Experts of a small language model: 96 experts in each of 17 layers.
Below are experts of layer 12 (counted from 0) of a mixture-of-experts language model. Rows are named router (the router's row for the expert), down (a neuron's output weights, with its number) and show model dimensions 0-159. Each number is 50 + 10 x the weight over its row's rms, rounded and kept within 0 to 99.
After each expert's rows: a language model's description of what the expert responds to. This comes from a sample of Wikipedia text that the model never trained on.

# expert 33
router:43 71 46 56 49 52 37 62 58 52 45 52 62 55 54 43 50 58 44 54 57 63 59 50 54 41 49 56 54 31 57 47 35 49 66 32 48 63 36 40 33 56 49 45 39 42 45 54 46 35 53 59 55 54 61 50 22 31 31 36 49 78 47 38 44 46 35 60 56 75 56 59 50 50 49 51 54 55 39 49 49 51 59 54 56 44 46 76 47 45 46 47 32 43 56 49 41 59 39 50 53 54 64 61 45 48 45 49 41 43 60 35 49 41 38 57 44 36 50 55 67 50 44 63 46 56 47 62 60 42 52 38 35 43 54 62 53 50 50 37 58 32 50 46 47 48 56 47 38 68 31 66 50 37 44 32 64 57 72 59
down0:41 36 48 34 52 57 47 52 32 51 57 64 67 49 62 50 46 42 50 66 63 55 50 60 60 34 59 29 57 38 58 57 54 50 47 57 49 45 39 39 47 48 34 41 54 87 60 45 60 55 51 48 34 49 50 53 32 51 34 60 50 38 44 63 52 56 57 73 59 54 44 62 62 52 44 50 72 54 30 41 56 52 49 36 48 48 34 38 53 53 49 52 49 38 71 59 37 67 57 45 62 50 58 57 54 64 47 57 37 55 50 50 33 47 41 47 42 62 57 42 34 60 47 57 37 40 38 37 39 52 64 58 71 40 49 59 58 52 45 45 38 51 56 60 46 51 44 54 55 35 58 46 40 29 51 52 39 42 45 50
Description: Conjunctions, commas, ampersands, slashes and parentheses joining names, e.g. author citations "Dall & Bartsch", "Harland & Wolff", "(eds.)".

# expert 37
router:62 57 38 52 44 59 48 59 59 50 34 63 46 48 47 51 55 51 49 39 57 67 62 58 56 54 43 61 58 26 57 54 50 57 62 49 51 63 50 31 43 58 45 48 52 48 43 58 39 22 49 38 51 42 58 67 32 38 46 44 41 56 47 49 51 53 33 55 44 72 45 60 51 38 46 56 49 50 39 47 53 54 49 44 57 41 52 89 51 36 48 50 42 49 72 62 48 62 27 64 57 58 48 56 45 39 64 57 36 34 60 30 36 47 52 33 48 58 59 49 49 57 47 44 46 46 45 51 56 45 45 42 60 56 49 54 59 50 43 46 38 32 43 73 64 32 52 45 37 48 59 48 41 34 50 35 63 55 58 42
down1:61 48 71 46 35 57 51 46 69 51 36 41 39 48 51 59 65 41 51 62 49 70 53 41 67 43 50 51 53 40 42 35 63 51 70 59 51 41 68 47 59 42 47 25 52 60 62 57 41 62 57 42 43 54 57 58 71 40 73 45 55 50 52 41 68 69 65 53 42 43 52 29 50 36 35 51 47 51 45 33 38 57 47 43 52 38 45 74 57 55 43 51 67 44 56 52 45 58 28 33 56 50 56 55 62 59 50 45 49 59 21 54 61 57 34 53 47 40 50 44 45 49 50 60 52 47 38 52 43 43 46 44 53 56 60 52 61 55 51 48 44 48 52 53 58 38 40 48 35 55 45 42 48 52 43 54 51 42 42 26
Description: Final pieces of proper names and titles, often in tables or headings, such as F-ake, F-ish, DreamWork-s, Hootste-in, Phil-ip.

# expert 2
router:41 66 46 57 29 52 34 67 51 47 46 51 53 52 55 41 49 40 61 43 46 58 51 55 57 60 51 54 48 55 48 53 31 66 58 60 35 66 49 49 45 49 36 35 55 53 40 52 35 38 47 54 44 50 53 61 39 40 41 51 50 65 35 46 48 33 49 52 64 82 47 63 52 47 40 41 55 52 47 57 53 68 51 49 42 47 58 96 61 59 57 50 53 46 53 49 35 58 19 59 65 53 62 52 36 50 44 57 58 25 64 49 52 34 57 52 55 45 54 32 44 55 50 59 55 60 40 52 44 49 60 46 56 49 56 47 50 48 52 43 56 45 51 55 59 39 57 53 45 44 43 47 51 44 41 36 58 35 46 30
down0:42 55 53 55 54 45 46 52 31 46 48 59 57 43 52 63 48 55 21 56 65 49 50 51 58 42 72 71 62 57 35 54 50 43 57 47 48 52 40 45 42 67 42 45 39 47 51 54 47 49 48 54 69 60 43 52 53 42 54 68 53 48 61 60 49 66 54 48 52 32 56 47 49 35 43 49 43 40 52 43 55 57 50 54 55 45 54 57 48 64 55 49 37 45 41 28 62 41 64 47 34 48 56 62 46 35 50 47 58 29 49 55 67 61 51 41 59 44 60 72 55 59 39 60 52 41 63 70 66 34 57 55 46 48 58 27 41 51 36 56 65 51 49 52 39 51 49 36 52 67 30 39 41 56 49 30 45 39 22 46
Description: Dash bullets and line breaks that begin items in infobox-style lists ("- Country:", "- Name:"), plus stray word-piece fragments like ir, cc.

# expert 34
router:44 59 40 37 27 54 54 63 53 48 53 55 62 48 43 27 54 43 46 56 52 54 55 60 58 51 49 57 50 38 48 58 42 71 56 44 44 52 28 39 51 55 45 35 34 45 55 52 44 56 46 61 53 46 76 62 22 47 58 51 55 55 57 55 58 61 49 53 51 73 43 71 52 44 58 49 59 50 45 59 51 52 34 55 43 48 54 86 58 52 49 58 37 49 55 47 38 59 29 60 40 43 71 61 42 43 45 53 44 49 64 32 46 56 36 51 30 47 46 46 39 65 50 38 41 56 57 50 43 42 60 46 49 56 59 53 56 43 32 50 58 43 41 61 55 36 65 50 48 56 41 48 49 27 50 36 47 65 54 49
down0:39 65 52 53 59 47 60 52 50 48 42 64 67 46 64 68 31 61 30 38 50 59 53 56 38 58 43 50 59 57 49 59 33 50 36 49 32 36 59 59 32 44 41 48 57 57 56 48 35 59 46 64 35 54 53 63 56 52 61 53 64 61 53 39 56 37 56 40 64 44 51 63 40 57 32 41 57 42 48 42 50 52 50 40 59 55 32 35 58 58 57 56 48 56 56 65 53 35 62 60 40 52 74 45 50 29 47 40 40 51 59 48 72 33 72 40 54 52 55 44 54 49 57 56 48 41 50 52 49 58 52 62 39 47 57 38 75 55 46 47 35 58 55 57 44 38 40 59 42 45 28 33 37 42 45 44 58 57 57 45
Description: Word pieces with p or m inside prefixed words (com-p, res-p, ex-p, as-p-irations, sup-p-ly) and hyphens in compounds like second-placed, top-tier.

# expert 62
router:50 63 51 54 52 63 45 54 43 56 38 41 56 58 42 37 40 34 30 61 57 49 69 58 53 51 50 54 50 57 63 62 45 54 73 55 32 61 31 53 44 44 43 36 51 36 49 47 43 33 52 57 65 38 61 54 29 41 49 54 64 56 53 51 59 48 50 45 49 68 48 58 48 36 53 42 45 51 67 50 66 52 59 43 59 34 43 88 58 53 48 49 53 59 50 56 36 62 44 60 56 45 39 54 59 50 46 54 57 39 55 31 46 38 37 33 44 40 44 46 63 53 50 63 49 63 55 68 56 38 59 61 45 39 52 57 55 42 28 37 42 39 45 45 53 50 60 67 38 60 36 57 31 42 43 37 53 51 51 43
down0:59 42 53 51 55 24 59 47 46 56 39 56 44 44 41 55 61 72 49 48 65 52 49 32 38 37 40 31 44 62 45 45 58 54 39 45 48 50 49 50 57 65 60 48 52 31 37 56 52 64 45 59 52 48 47 60 58 43 54 61 39 56 39 47 77 35 53 40 43 43 41 59 49 38 52 49 61 55 56 59 45 52 62 44 60 56 57 47 51 65 69 52 53 35 50 51 37 17 68 52 47 40 41 58 34 41 48 54 44 34 46 56 46 57 71 65 42 49 55 69 48 34 52 40 61 48 52 39 54 58 60 72 34 36 48 50 46 50 61 50 54 47 47 56 65 40 53 63 58 44 40 46 46 51 46 74 38 63 49 42
Description: Word pieces en, il, ill, enn, ull after a starting consonant (denounces, den, Village, illness, generational).

# expert 26
router:50 60 45 57 56 57 55 53 57 58 40 53 46 44 48 36 63 46 45 53 51 46 64 66 53 51 57 51 50 44 49 53 40 49 39 53 45 59 41 49 34 57 47 32 57 51 45 44 49 32 60 61 39 49 48 48 22 39 46 46 56 66 49 50 48 64 49 61 49 53 51 55 55 56 41 36 65 57 46 57 67 45 51 59 61 44 51 97 42 52 54 46 32 51 66 63 39 57 25 49 56 64 41 46 26 48 57 50 51 36 53 35 48 35 48 35 48 47 60 54 50 48 60 59 49 52 48 53 51 45 70 56 52 55 57 63 69 36 59 42 38 36 53 48 46 35 63 45 41 48 32 56 58 39 32 35 39 60 55 51
down0:62 66 57 47 44 33 64 56 37 51 54 31 59 57 55 36 55 41 40 54 40 62 75 62 66 47 57 42 58 42 33 37 32 49 57 53 36 55 52 50 43 47 61 45 30 47 54 50 44 43 51 56 52 51 45 49 45 52 44 47 54 62 48 63 43 48 64 56 45 50 49 43 43 65 29 54 34 56 58 65 47 60 29 57 43 61 43 62 57 52 39 54 45 71 39 42 40 55 59 43 44 57 50 50 59 39 42 58 44 65 59 53 49 41 39 43 45 48 48 24 52 49 58 45 56 54 45 55 38 59 64 39 70 50 67 69 39 55 71 45 61 36 70 36 54 53 26 42 49 59 41 48 54 49 46 46 65 44 50 41
Description: Single digits inside numbers, especially after decimal points, in measurements, times, scores and statistics (2.4 km, 1:54.884, 100%).

# expert 63
router:55 47 48 59 40 45 55 49 52 52 50 44 58 60 42 35 43 34 40 37 55 52 64 62 57 49 61 35 40 37 51 58 50 57 76 43 58 62 43 36 45 64 51 31 50 32 25 54 52 40 55 56 61 47 51 57 19 32 34 46 41 46 44 50 52 60 53 45 59 58 43 65 60 48 54 54 49 56 42 56 56 41 59 58 63 44 52 86 40 54 64 40 45 46 56 42 53 60 19 53 58 39 52 33 51 60 43 52 50 35 68 37 47 47 49 50 55 56 67 57 48 49 52 62 50 51 49 53 44 51 58 64 49 44 56 66 58 44 60 44 41 40 44 58 56 43 59 60 38 53 43 64 47 45 45 28 47 47 66 51
down0:47 40 45 56 30 66 62 55 41 51 58 61 55 63 75 64 59 41 60 34 44 56 36 40 67 56 30 37 54 50 29 43 54 41 54 52 42 59 42 47 43 54 49 40 56 51 42 39 55 38 51 56 52 60 65 62 55 58 60 48 38 32 50 45 39 34 60 63 55 45 43 45 53 44 36 72 59 51 46 48 52 47 59 59 62 51 40 43 30 58 49 44 46 51 42 52 56 61 34 49 50 57 62 50 56 51 62 63 50 37 56 49 68 59 48 41 52 57 62 45 53 52 56 54 23 47 46 48 60 65 56 59 32 51 62 53 54 50 47 16 43 48 55 47 51 52 48 44 41 45 55 69 65 30 59 41 52 47 29 44
Description: Single digits in tables, dates, scores and statistics (14, 75–60, 7.), plus inner f and ra pieces like in-f-rared, Port-ra-it.

# expert 28
router:46 60 33 48 51 49 56 66 55 37 54 52 39 54 51 47 58 35 40 57 50 53 51 48 63 61 55 54 50 42 41 52 42 55 69 44 49 52 39 44 40 57 33 54 50 38 50 40 41 38 59 59 60 42 54 67 16 39 44 57 37 57 43 49 42 55 35 45 56 56 37 63 43 40 56 41 65 54 41 66 59 57 46 63 51 41 46 80 56 43 56 54 40 48 54 69 38 56 18 46 62 63 54 49 49 59 51 44 43 32 62 40 57 50 44 32 55 40 55 44 57 63 59 56 49 58 58 42 51 48 45 51 55 65 48 68 67 44 47 56 45 32 51 41 59 46 60 44 50 60 36 59 39 32 40 56 48 68 62 40
down1:62 37 55 39 71 39 53 39 53 39 55 44 53 53 52 49 53 55 53 41 61 56 55 74 53 40 42 67 53 43 51 51 48 43 67 40 42 40 52 46 61 47 43 37 39 54 45 62 28 45 50 52 43 31 59 47 51 58 48 41 42 44 45 54 57 49 67 48 55 55 54 59 42 66 59 51 67 43 37 74 44 56 58 41 37 49 57 79 50 51 53 60 40 78 37 64 51 52 42 57 39 45 48 54 50 37 48 45 30 57 55 37 51 48 37 48 54 50 53 51 30 44 32 63 54 53 57 39 40 71 44 51 53 42 60 33 31 47 57 58 45 59 39 46 50 61 47 60 41 62 67 62 49 46 61 39 59 40 65 65
Description: Adverb endings and adverbs such as -ly, -ally, also, then, well, later, plus final digits of years in date ranges (195-7).

# expert 46
router:40 51 36 60 56 53 49 63 53 59 32 45 45 52 45 63 44 33 46 59 59 51 54 63 47 57 57 52 59 36 58 58 51 58 61 36 35 66 37 30 45 48 35 34 49 40 44 60 39 43 49 54 48 46 59 53 47 42 39 40 47 61 37 52 53 55 42 54 49 67 61 52 53 62 60 37 56 53 42 61 54 60 63 48 48 40 42 88 40 29 50 54 43 39 55 60 31 53 28 50 59 59 51 42 50 59 40 62 29 49 51 37 36 34 55 56 45 47 44 56 51 44 56 51 51 33 55 49 41 38 64 57 44 62 51 66 72 46 54 40 48 28 57 61 45 64 64 65 38 68 42 52 46 51 51 41 52 49 60 50
down0:34 68 61 66 58 38 49 36 63 29 37 61 55 46 44 74 50 63 54 52 39 55 36 40 57 51 83 45 64 45 53 50 40 51 51 46 44 63 53 47 45 44 54 67 48 58 50 45 51 40 53 47 58 49 56 42 28 39 50 46 38 37 62 56 40 39 63 44 60 40 37 39 64 51 54 48 35 54 39 60 42 70 49 35 52 64 44 50 42 51 45 49 45 50 43 39 54 54 61 47 35 38 44 47 55 63 39 63 43 67 51 56 71 50 44 57 58 39 47 71 43 53 62 38 42 44 51 48 61 37 54 40 57 48 36 65 46 57 51 39 49 59 48 67 50 57 43 39 49 50 55 39 61 53 44 58 36 61 35 71
Description: Opening letters t, T, st, St, n, N, Z of common words and names, such as t-ax, t-emporary, T-ales, T-ransportation.

# expert 50
router:47 55 35 64 47 60 49 54 52 55 40 46 50 55 51 44 55 54 46 47 44 59 67 57 59 55 56 34 64 44 64 64 55 56 59 41 48 61 47 53 39 47 49 58 56 60 63 43 45 48 44 59 41 59 57 45 26 35 53 37 55 58 36 42 46 48 43 44 49 70 66 58 58 57 41 47 61 54 25 48 63 62 51 34 52 45 53 98 51 46 55 34 45 38 60 51 59 41 16 48 60 55 44 41 47 61 53 43 52 43 62 34 44 44 42 44 45 60 48 33 64 50 47 53 49 48 54 40 36 39 55 50 49 62 45 54 65 48 59 46 48 42 44 41 49 30 57 57 43 48 54 56 32 59 49 37 53 58 64 41
down0:44 28 50 50 49 49 41 45 41 47 46 49 49 47 45 46 29 60 57 55 49 57 29 39 37 56 39 59 34 40 52 65 65 75 31 49 51 35 44 55 42 50 41 54 44 37 63 40 50 65 52 57 50 45 51 49 41 56 53 67 45 72 50 33 44 56 44 52 57 48 44 51 48 28 45 47 38 43 35 44 69 41 49 48 56 48 42 46 53 42 75 42 66 36 62 70 47 55 58 43 51 52 53 45 39 51 46 45 79 70 52 44 61 62 57 56 52 38 59 60 42 43 46 60 46 47 46 51 57 56 62 38 55 48 37 43 77 41 57 67 62 34 35 51 43 57 39 58 58 59 43 65 55 60 47 53 45 58 50 48
Description: Consonant fragments like l, r, ch, pr, str inside words or names, often in misspellings or odd splits (ruthlessly, scholars, Ferrari).

# expert 7
router:45 67 30 54 48 47 58 62 45 38 54 54 48 48 53 33 50 41 50 47 59 62 48 66 59 59 55 53 58 51 43 37 47 51 57 47 53 60 41 40 43 57 53 46 45 39 62 50 43 41 44 44 46 55 67 58 18 37 45 59 54 71 45 60 44 62 41 46 35 78 50 67 43 48 54 55 57 58 35 63 67 58 62 53 51 46 60 75 46 47 46 51 38 38 59 52 30 51 25 57 50 56 46 43 41 51 55 63 45 30 56 40 37 25 37 48 41 59 41 43 42 47 48 55 43 50 63 48 45 50 54 55 47 53 56 63 62 52 48 51 51 31 43 71 43 44 65 54 45 57 49 59 34 40 41 38 38 64 62 54
down0:56 42 44 51 40 48 45 49 53 54 46 40 67 45 57 57 64 40 66 46 60 57 61 58 53 56 41 40 49 59 46 34 50 52 46 56 52 42 60 50 37 33 59 52 51 53 57 36 39 69 52 50 42 52 63 52 42 48 64 74 64 43 50 46 43 42 52 50 38 51 83 57 39 50 72 53 55 45 49 55 31 50 46 65 46 51 69 67 60 61 51 39 43 46 59 47 35 26 34 53 45 46 35 46 46 45 60 34 35 52 53 46 47 68 46 65 55 57 53 56 65 57 42 45 73 39 66 34 32 36 51 45 46 47 47 46 34 52 59 47 57 55 46 60 27 44 37 48 43 58 40 43 47 68 39 48 42 57 42 52
Description: Final pieces completing nouns, mostly suffixes like -ation, -ption, -ment, -age, plus whole nouns such as station, position, career.

# expert 31
router:47 64 58 58 47 64 53 57 47 41 37 48 43 53 33 38 55 33 30 49 62 59 49 34 65 51 51 69 38 32 55 62 45 43 68 58 45 59 47 47 46 54 41 31 57 51 60 51 51 37 45 60 62 46 48 42 35 40 54 33 47 37 46 50 50 55 53 45 59 74 59 77 55 63 57 64 67 55 47 58 46 53 48 65 68 53 50 59 49 42 55 35 36 43 51 59 45 60 27 50 59 55 50 46 44 41 50 38 42 41 39 32 48 46 45 42 54 58 48 40 44 51 51 59 50 50 58 58 76 45 63 53 47 62 65 36 69 51 38 35 59 40 37 47 40 42 55 52 44 49 34 51 45 36 41 36 57 60 57 40
down0:55 27 42 55 42 65 58 59 55 64 54 62 50 43 55 34 33 38 58 59 50 53 48 54 49 44 52 41 41 47 60 46 51 61 50 55 42 43 60 46 45 61 42 32 44 58 50 62 51 46 38 58 39 50 51 63 54 43 53 47 54 64 48 38 55 73 59 71 50 51 49 52 68 42 40 43 47 45 49 41 55 35 71 30 62 37 65 66 45 44 65 47 51 45 66 48 46 27 33 52 54 47 49 31 60 54 57 48 59 49 59 59 55 60 34 33 59 46 62 55 61 57 53 47 65 47 33 56 42 51 47 42 54 47 40 55 42 28 23 65 53 46 41 42 57 38 63 53 71 50 59 52 50 49 46 50 28 37 60 52
Description: Commas after place names, clauses, dates and numbers, such as Ankara, January 1, 1970, or 12,277 in tables.

# expert 30
router:46 60 49 65 56 54 38 52 37 52 46 44 51 44 42 40 54 41 32 39 58 65 53 47 63 40 64 55 50 39 50 70 42 48 60 37 50 67 48 47 45 43 50 51 42 47 60 62 56 44 58 59 50 40 54 54 26 43 48 64 57 61 40 48 46 52 40 53 57 65 49 60 64 48 31 41 56 50 48 60 44 47 36 69 73 37 48 91 71 65 47 47 48 46 47 52 59 50 35 54 53 67 35 46 45 58 44 51 36 32 64 34 39 49 46 52 41 54 50 60 62 55 49 56 48 39 39 59 41 20 57 40 46 55 72 52 53 42 60 39 60 45 39 43 48 42 51 54 53 53 35 53 50 41 47 38 45 50 55 53
down0:60 51 50 68 55 48 65 24 63 47 46 62 59 63 46 58 74 49 45 62 68 45 59 65 46 45 37 51 41 59 43 48 43 45 37 54 54 63 49 38 54 60 50 47 25 46 51 51 63 53 49 47 57 46 53 48 58 44 54 43 40 28 49 56 35 44 50 41 35 58 34 53 44 66 52 56 43 62 50 44 46 29 42 71 36 41 50 54 47 36 37 46 61 48 53 76 37 40 50 34 50 45 56 52 35 62 44 62 53 51 45 65 51 44 48 58 48 28 56 63 87 34 51 54 54 55 56 49 44 47 40 42 60 64 38 38 56 54 56 50 49 54 52 39 37 56 33 46 42 50 41 52 47 54 61 60 46 49 56 53
Description: Word-initial pieces like j, gu, sp, cons, e, iv, often Latin-derived words (guerrilla, enjoys, individual) or accented non-English names.

# expert 41
router:49 59 44 58 58 54 54 48 38 59 44 65 46 41 49 33 52 34 38 43 59 56 65 51 52 56 56 49 50 47 61 40 41 57 59 58 44 75 35 46 39 55 44 47 35 46 58 63 49 27 53 63 49 45 51 61 25 34 50 34 46 78 39 45 59 42 55 48 42 70 56 58 50 42 51 47 62 59 48 48 51 52 53 55 43 66 44 76 47 40 59 50 31 35 64 54 47 48 20 68 54 59 44 60 61 49 53 43 51 42 52 27 38 24 48 46 66 51 47 38 63 43 38 49 68 56 47 49 50 43 53 48 55 52 65 57 64 47 49 43 47 31 42 67 46 40 51 52 51 50 51 48 48 47 52 39 47 51 59 47
down0:48 63 55 49 52 60 65 57 53 41 41 56 52 61 39 55 55 54 60 64 46 40 60 35 56 54 61 32 57 56 75 67 57 50 60 47 46 53 42 40 37 27 56 40 43 41 42 56 70 52 59 39 49 51 48 57 41 46 54 39 56 33 45 68 43 36 70 53 65 49 54 53 64 52 42 53 54 55 48 49 46 42 63 44 57 36 16 69 45 46 53 47 51 47 47 42 60 63 52 42 57 36 56 51 61 54 54 62 35 48 38 25 49 46 49 42 37 57 37 46 44 55 43 65 41 57 52 53 46 39 43 47 62 67 66 60 44 72 56 51 46 46 51 45 64 54 51 42 51 38 29 51 52 33 56 30 39 55 41 51
Description: Word-final pieces completing abstract nouns (ment, ation, ics, ity) and whole nouns like music, law, design, plus closing parentheses.

# expert 23
router:50 56 31 61 53 54 38 59 51 60 57 49 51 55 34 36 46 31 42 44 55 59 60 63 54 50 57 60 45 40 35 43 41 59 68 36 43 62 28 48 37 54 52 32 56 36 41 63 42 47 41 70 53 46 57 63 31 43 45 43 41 72 45 37 62 56 32 52 44 78 55 56 57 53 57 51 67 49 44 50 60 54 66 60 57 46 42 67 49 30 54 42 43 52 50 63 35 57 36 51 61 53 47 50 47 45 43 55 31 38 61 39 50 51 44 47 44 56 54 48 54 49 41 48 44 45 50 62 54 42 64 39 41 46 48 60 68 42 52 51 44 49 54 51 49 29 72 46 44 48 40 70 34 41 47 36 52 64 57 52
down0:53 56 36 56 52 39 65 39 62 46 54 64 44 48 41 69 39 54 35 47 58 65 59 62 59 48 47 52 46 43 67 61 47 53 48 35 49 66 41 47 62 62 45 56 36 47 39 46 49 47 48 43 66 49 38 73 54 71 44 61 44 50 59 39 42 63 44 43 51 56 71 46 47 64 53 45 48 47 59 64 48 38 60 62 55 39 50 40 30 52 51 41 49 45 54 38 30 36 52 50 53 51 50 50 53 47 42 55 36 29 56 44 57 52 39 49 52 64 74 26 66 54 52 56 47 60 72 40 61 55 41 46 58 42 45 43 55 36 32 59 61 45 43 44 52 48 46 28 36 61 42 42 56 64 62 63 53 42 34 49
Description: Newline tokens ending list items and table rows, including pipe-plus-newline, closing-parenthesis and period-plus-newline, before a dash or pipe.

# expert 1
router:35 65 39 55 51 48 42 53 55 54 58 52 49 50 56 47 52 48 47 44 50 53 51 61 59 43 62 59 52 25 58 50 44 50 66 49 53 62 61 40 24 70 49 42 41 40 53 54 46 47 47 65 61 27 54 60 21 29 43 51 50 74 57 50 54 53 46 51 46 68 43 60 58 59 46 52 56 38 40 49 57 46 63 59 38 37 50 73 64 46 62 39 47 47 61 43 43 63 33 60 49 48 43 58 48 53 51 68 33 26 48 40 46 31 41 47 49 56 48 49 51 73 53 43 49 54 52 48 41 27 55 49 51 47 63 62 62 37 46 53 47 30 42 49 63 36 56 51 37 53 36 56 40 52 52 41 44 61 53 46
down0:34 42 57 34 62 60 43 57 60 54 54 60 20 32 53 42 55 61 75 55 47 57 39 43 38 49 33 53 59 41 59 45 37 49 51 38 55 49 39 40 49 42 55 58 43 59 62 65 37 42 57 39 31 47 58 50 35 56 36 40 59 68 43 47 42 50 38 36 46 72 42 69 54 41 57 52 46 36 53 56 72 55 50 51 50 32 61 47 54 45 53 42 38 43 49 66 69 48 52 62 45 69 52 52 69 40 55 49 57 54 59 59 56 45 43 53 65 50 37 53 32 61 45 44 58 51 42 61 40 49 61 57 41 32 50 55 39 51 43 53 38 50 58 45 40 28 54 56 60 64 64 52 46 55 46 50 67 46 46 49
Description: Second and later digits of four-digit years, mostly after month names in dates, such as 2'0'21, 1'9'90, also table numbers.

# expert 3
router:49 67 27 58 53 62 45 54 50 53 39 57 59 59 41 35 47 61 46 43 62 57 69 50 62 55 65 42 42 43 57 52 45 53 61 34 27 61 57 39 39 48 50 41 40 43 55 48 48 31 48 56 51 45 63 49 27 32 46 49 46 54 44 59 41 52 43 53 36 81 41 53 53 48 54 54 70 63 45 42 43 56 57 51 56 50 67 84 40 56 51 53 42 43 64 56 38 53 46 41 56 53 52 43 44 48 52 48 38 41 64 24 54 38 47 43 61 53 39 53 53 57 59 38 47 65 52 44 41 46 50 45 42 49 60 67 62 55 44 61 40 49 51 52 49 29 60 72 48 62 40 56 48 39 33 45 58 51 48 38
down0:57 40 51 32 58 60 47 60 45 59 66 58 54 53 66 60 51 29 58 58 46 54 45 65 58 41 59 63 28 61 37 53 41 54 55 31 42 41 58 53 38 68 50 47 54 53 44 55 57 44 67 56 58 61 52 39 54 35 37 55 44 39 45 48 38 48 35 62 34 41 40 48 58 48 62 60 45 43 51 46 51 66 49 54 33 55 41 50 48 47 62 43 44 45 60 41 50 47 57 53 41 31 43 46 68 48 51 38 70 33 34 67 50 62 31 50 67 60 41 52 63 45 35 30 44 38 53 47 60 55 46 52 57 63 52 47 62 46 44 50 60 58 67 51 67 69 52 47 40 34 47 66 25 55 45 50 53 47 57 55
Description: Inner syllables like an, ar, al, ian of foreign place, people and ethnic names, e.g. Kelant-an, Maurit-an-ia, Upps-al-a.

# expert 38
router:37 68 32 52 63 53 43 68 53 55 48 58 42 37 48 31 57 45 57 37 56 53 63 68 44 64 39 56 67 38 56 50 44 53 73 36 62 66 50 43 40 57 49 36 48 35 34 44 35 44 47 60 55 38 53 46 28 25 45 45 55 61 43 46 52 57 57 44 43 56 58 63 47 50 48 45 58 67 54 50 64 52 53 56 54 54 45 95 51 52 51 41 43 45 59 54 61 48 39 50 56 55 58 50 56 41 63 56 46 41 66 28 45 48 57 48 44 57 45 52 41 50 45 55 49 51 50 60 43 44 42 47 50 62 52 42 49 48 56 41 53 46 58 60 52 33 60 31 34 46 28 65 49 44 48 36 43 58 47 52
down1:42 47 48 37 64 49 52 43 47 48 48 49 64 59 50 52 56 68 28 40 45 42 49 56 41 37 66 50 50 30 69 61 63 33 48 43 51 36 65 52 47 42 51 55 47 36 67 44 76 60 48 46 41 66 44 50 60 59 58 55 66 58 48 60 70 50 43 44 72 47 61 50 32 53 43 51 51 53 42 59 56 61 40 25 55 41 56 39 39 54 59 51 32 33 42 65 37 54 59 56 45 33 52 43 36 52 56 56 43 52 53 34 43 57 60 59 46 42 40 55 59 46 49 42 42 60 57 70 37 32 47 56 40 49 35 61 52 46 44 63 33 57 54 41 48 59 39 65 50 50 67 47 57 53 55 56 37 36 53 52
Description: Single capitals and caps pieces inside acronyms, country codes and model names (SNEO, PowerBASIC, BEL, ITA, SSRI), often in tables.

# expert 59
router:50 52 50 57 57 59 44 53 53 46 37 48 54 50 51 46 54 54 40 59 46 54 41 62 49 49 52 47 61 39 62 52 50 61 54 50 35 50 49 40 42 63 39 54 58 45 48 47 57 39 54 65 68 45 51 56 15 38 42 48 54 46 47 47 51 56 49 52 45 66 62 59 73 53 47 39 57 49 42 61 52 62 52 59 51 42 49 96 44 50 53 57 48 42 67 37 38 60 42 49 38 49 48 54 61 49 40 63 26 34 64 40 38 51 46 45 48 61 54 57 57 57 59 54 55 36 48 43 54 40 58 56 49 54 53 55 45 39 22 46 43 44 61 61 56 29 50 66 30 49 41 59 42 27 41 32 54 47 50 65
down1:35 44 59 55 47 42 45 51 34 59 67 56 59 33 63 57 45 58 26 56 62 43 48 60 37 48 45 45 44 55 71 63 43 50 48 55 47 40 65 47 52 41 30 66 36 35 62 26 49 57 54 50 67 57 68 47 49 48 51 61 48 55 66 59 48 39 65 57 52 65 44 48 50 66 60 46 64 46 58 58 49 49 29 61 34 51 46 55 48 47 33 41 44 50 57 52 46 50 41 38 51 54 46 47 38 43 54 63 60 52 36 77 36 61 48 57 61 70 53 58 63 52 48 43 50 33 32 50 57 45 37 47 44 37 48 49 48 34 38 47 53 52 60 30 42 56 44 55 64 54 45 43 61 56 52 28 51 46 54 63
Description: Word-start w (witnessed, widely, west, wine), plus inner pieces like id in Florida and Avenida, and ev, inter, unicip.

# expert 20
router:42 71 42 56 41 57 48 57 52 47 56 60 61 50 53 40 47 35 51 32 56 54 61 70 53 62 39 55 45 35 59 51 37 44 65 39 55 65 42 39 41 51 40 37 52 43 53 53 41 42 53 42 54 46 54 52 16 36 39 32 51 69 43 42 46 45 35 57 34 89 57 59 56 55 58 43 60 49 48 58 64 54 57 57 56 42 55 78 45 45 59 48 32 43 53 60 49 63 26 59 52 61 54 56 45 44 62 59 44 42 62 40 38 29 42 51 43 48 43 53 61 46 44 57 50 56 50 45 50 54 63 49 44 49 42 52 52 51 36 44 51 41 50 55 38 39 49 49 59 51 38 56 59 46 45 44 53 70 67 43
down0:47 40 67 47 71 52 54 72 36 44 52 55 54 52 50 49 57 45 53 49 39 48 52 69 59 46 63 34 37 46 54 63 45 43 47 55 32 52 41 37 57 47 46 28 53 58 57 48 53 53 54 56 53 46 57 53 54 34 43 48 60 51 48 53 45 40 60 37 34 29 46 35 35 49 44 34 58 41 39 59 57 70 54 56 58 50 46 72 47 52 42 46 60 48 49 45 47 57 15 51 50 37 57 61 58 43 60 58 37 57 51 56 45 51 50 62 38 67 51 47 38 57 40 48 65 44 31 48 50 43 72 56 61 57 65 34 51 51 53 48 63 59 72 57 30 47 33 52 49 52 43 66 47 55 53 58 51 45 48 28
Description: Final words or pieces of proper names for institutions and places: University, School, County, Cup, League, Subway, Railways, Association.

# expert 29
router:50 56 49 56 44 59 34 59 47 46 49 58 39 51 52 52 53 54 52 45 60 71 78 55 57 52 40 45 64 37 53 41 46 55 59 47 34 50 44 34 43 54 44 44 43 45 49 51 45 27 47 47 51 56 42 65 19 40 34 50 37 64 49 53 45 60 37 54 42 75 60 59 57 49 46 56 48 57 39 48 48 65 45 54 56 49 56 86 44 41 40 44 28 50 66 56 41 62 36 64 55 49 65 53 48 39 62 66 38 39 54 30 37 47 57 30 61 51 56 58 61 52 46 44 49 49 37 60 52 34 59 43 42 44 57 60 56 42 48 45 45 37 42 68 56 42 47 41 44 57 38 48 50 46 49 45 64 52 62 41
down0:62 38 45 45 51 56 52 56 57 41 49 50 51 28 62 65 49 45 50 50 42 41 52 43 46 22 57 61 58 62 43 56 35 37 46 49 45 32 61 30 54 43 52 39 47 70 57 42 47 44 47 68 46 68 57 49 47 48 49 57 63 61 58 44 48 49 48 58 44 36 46 12 62 61 58 65 45 44 49 39 37 40 53 55 47 55 33 53 55 50 75 55 44 59 34 52 36 51 28 70 34 60 44 45 47 54 50 59 58 63 70 52 64 43 50 61 59 49 54 37 51 35 46 41 56 53 30 53 45 63 62 59 58 45 58 61 53 41 52 56 42 59 54 62 50 44 61 53 43 49 63 44 39 42 50 42 48 60 48 54
Description: Middle or final pieces inside proper names of people, places, works and species, like Anit-a, Lol-a, Aln-ess, Cartre-ma, plus common first names.